python train.py --n_experts=24 --moe_layers=[2, 3, 4, 5, 6, 7, 8, 9] --normalize_top_k=false --routed_scale=1.0 --balance_loss=0.00424 --balance_bias=false --init_std_router=0.00718 --tie_embeddings=false --beta1=0.95 --seq_len=512 --train_tokens=774800000
Below are experts of layer 5 (counted from 0) of a mixture-of-experts language model. Rows are named router (the router's row for the expert) and show model dimensions 64-127. Each number is 128 + 24 x the weight over its row's rms, rounded and kept within 0 to 255. Numbers have three digits each.
Before each expert's rows: a language model's description of what the expert responds to; "mostly gets" lists some tokens that are sent to it at least half of the time. This comes from a sample of Wikipedia text that the model never trained on.

# expert 10
Description: Capital-letter abbreviations
mostly gets: "X", "C", "T", " TV", " television", "B"
router:130151112127071072118117141147138100093102132161103096147129182109137128132127146096120104116164172140112116136110118141124128101130159096099156138111118173118117138100134124095141130116143108

# expert 19
Description: Places, institutions, prepositions
mostly gets: " near", " Professor", " Museum", " rec", " Park", " professor"
router:091149128087093100102154114156135107154111154155109137134160154137159095116116166125089119102148163090157152101103154147125087109134123109118121147156109169134096160126153162100145146129107129

# expert 1
Description: Function words, table separators
mostly gets: " Moscow", "の", " engineering", " History", " Dead", "к"
router:091148134086092100104153114156130110148115156155106137134155153136158097115116163119087114103149167084159153101103150150120086105134120112119126144154109162136093161127153164099140143127114133

# expert 17
Description: Vowel-final word pieces
mostly gets: "pa", "lla", "ina", "ena", "ula", "ona"
router:085162120162160109158144136127147167107122157155098144122139158153093116157128166140124116086149160154081141116114124156146080117102129147082162133121097113105107115138168143160096097138119160

# expert 16
Description: Coordinates and dates
mostly gets: "°", "″", "′", " born", " Born", " 185"
router:110155129096150083114151139099144092170114136121178114119135084099170118108131115117081154106122066131136118155150114120138119107146118151090130146111120112123104137125134104089135175158136114

# expert 4
Description: Foreign word beginnings
mostly gets: " La", " Le", " de", " Si", " O", " Ha"
router:113129134098131119176069094121110109138158136101109098129166097113152127103181138105143109164109118126122138130186131132158116109132130131129102133153129133094154179126104155120155083092125129

# expert 8
Description: Table cells and sentence starts
mostly gets: " eng", "cer", " Off"
router:090149130091093098107156115155133109151114156158106138133159154133162098112112169124090111102147168085159153100104154147126088106134123120113127139154112166136095157125151165098147144128114135

# expert 5
Description: National and party adjectives
mostly gets: " National", " New", " United", " Democratic", " American", " national"
router:133099152135101094111155152145077077125110132149113125146109181109159133137097096140127112117136072146115167111100162142140138137093134137125122120115159104096107138104132146114111134133152130

# expert 15
Description: Consonant pieces in foreign names
mostly gets: "enh", "yd", "sch", "sl", "ür", "ör"
router:172130138136137195098140124135127143115121120117154146119118086114114148096108136148178128153145136165091137131130066130121168115142098121147131170137092125123181100199127137127124135165152108

# expert 12
Description: List dashes and table pipes
mostly gets: " Fair", " Mid", " tells", " fell"
router:088147132090091098104155117153129108153113151154109138134158153139160099111114160120091109102146165083161156100103155148124088106133117118112128146149110166134094159121150165102147149127110130

# expert 3
Description: Commas, list separators
mostly gets: " int", " impr", " disapp", " remov", " Inn", " college"
router:090150125088095098106155116156131109148119155154104142137156154134155103117115166124089109099147168088158157101097153147122089106136123118117125141156113161136094156124158164096149143125115134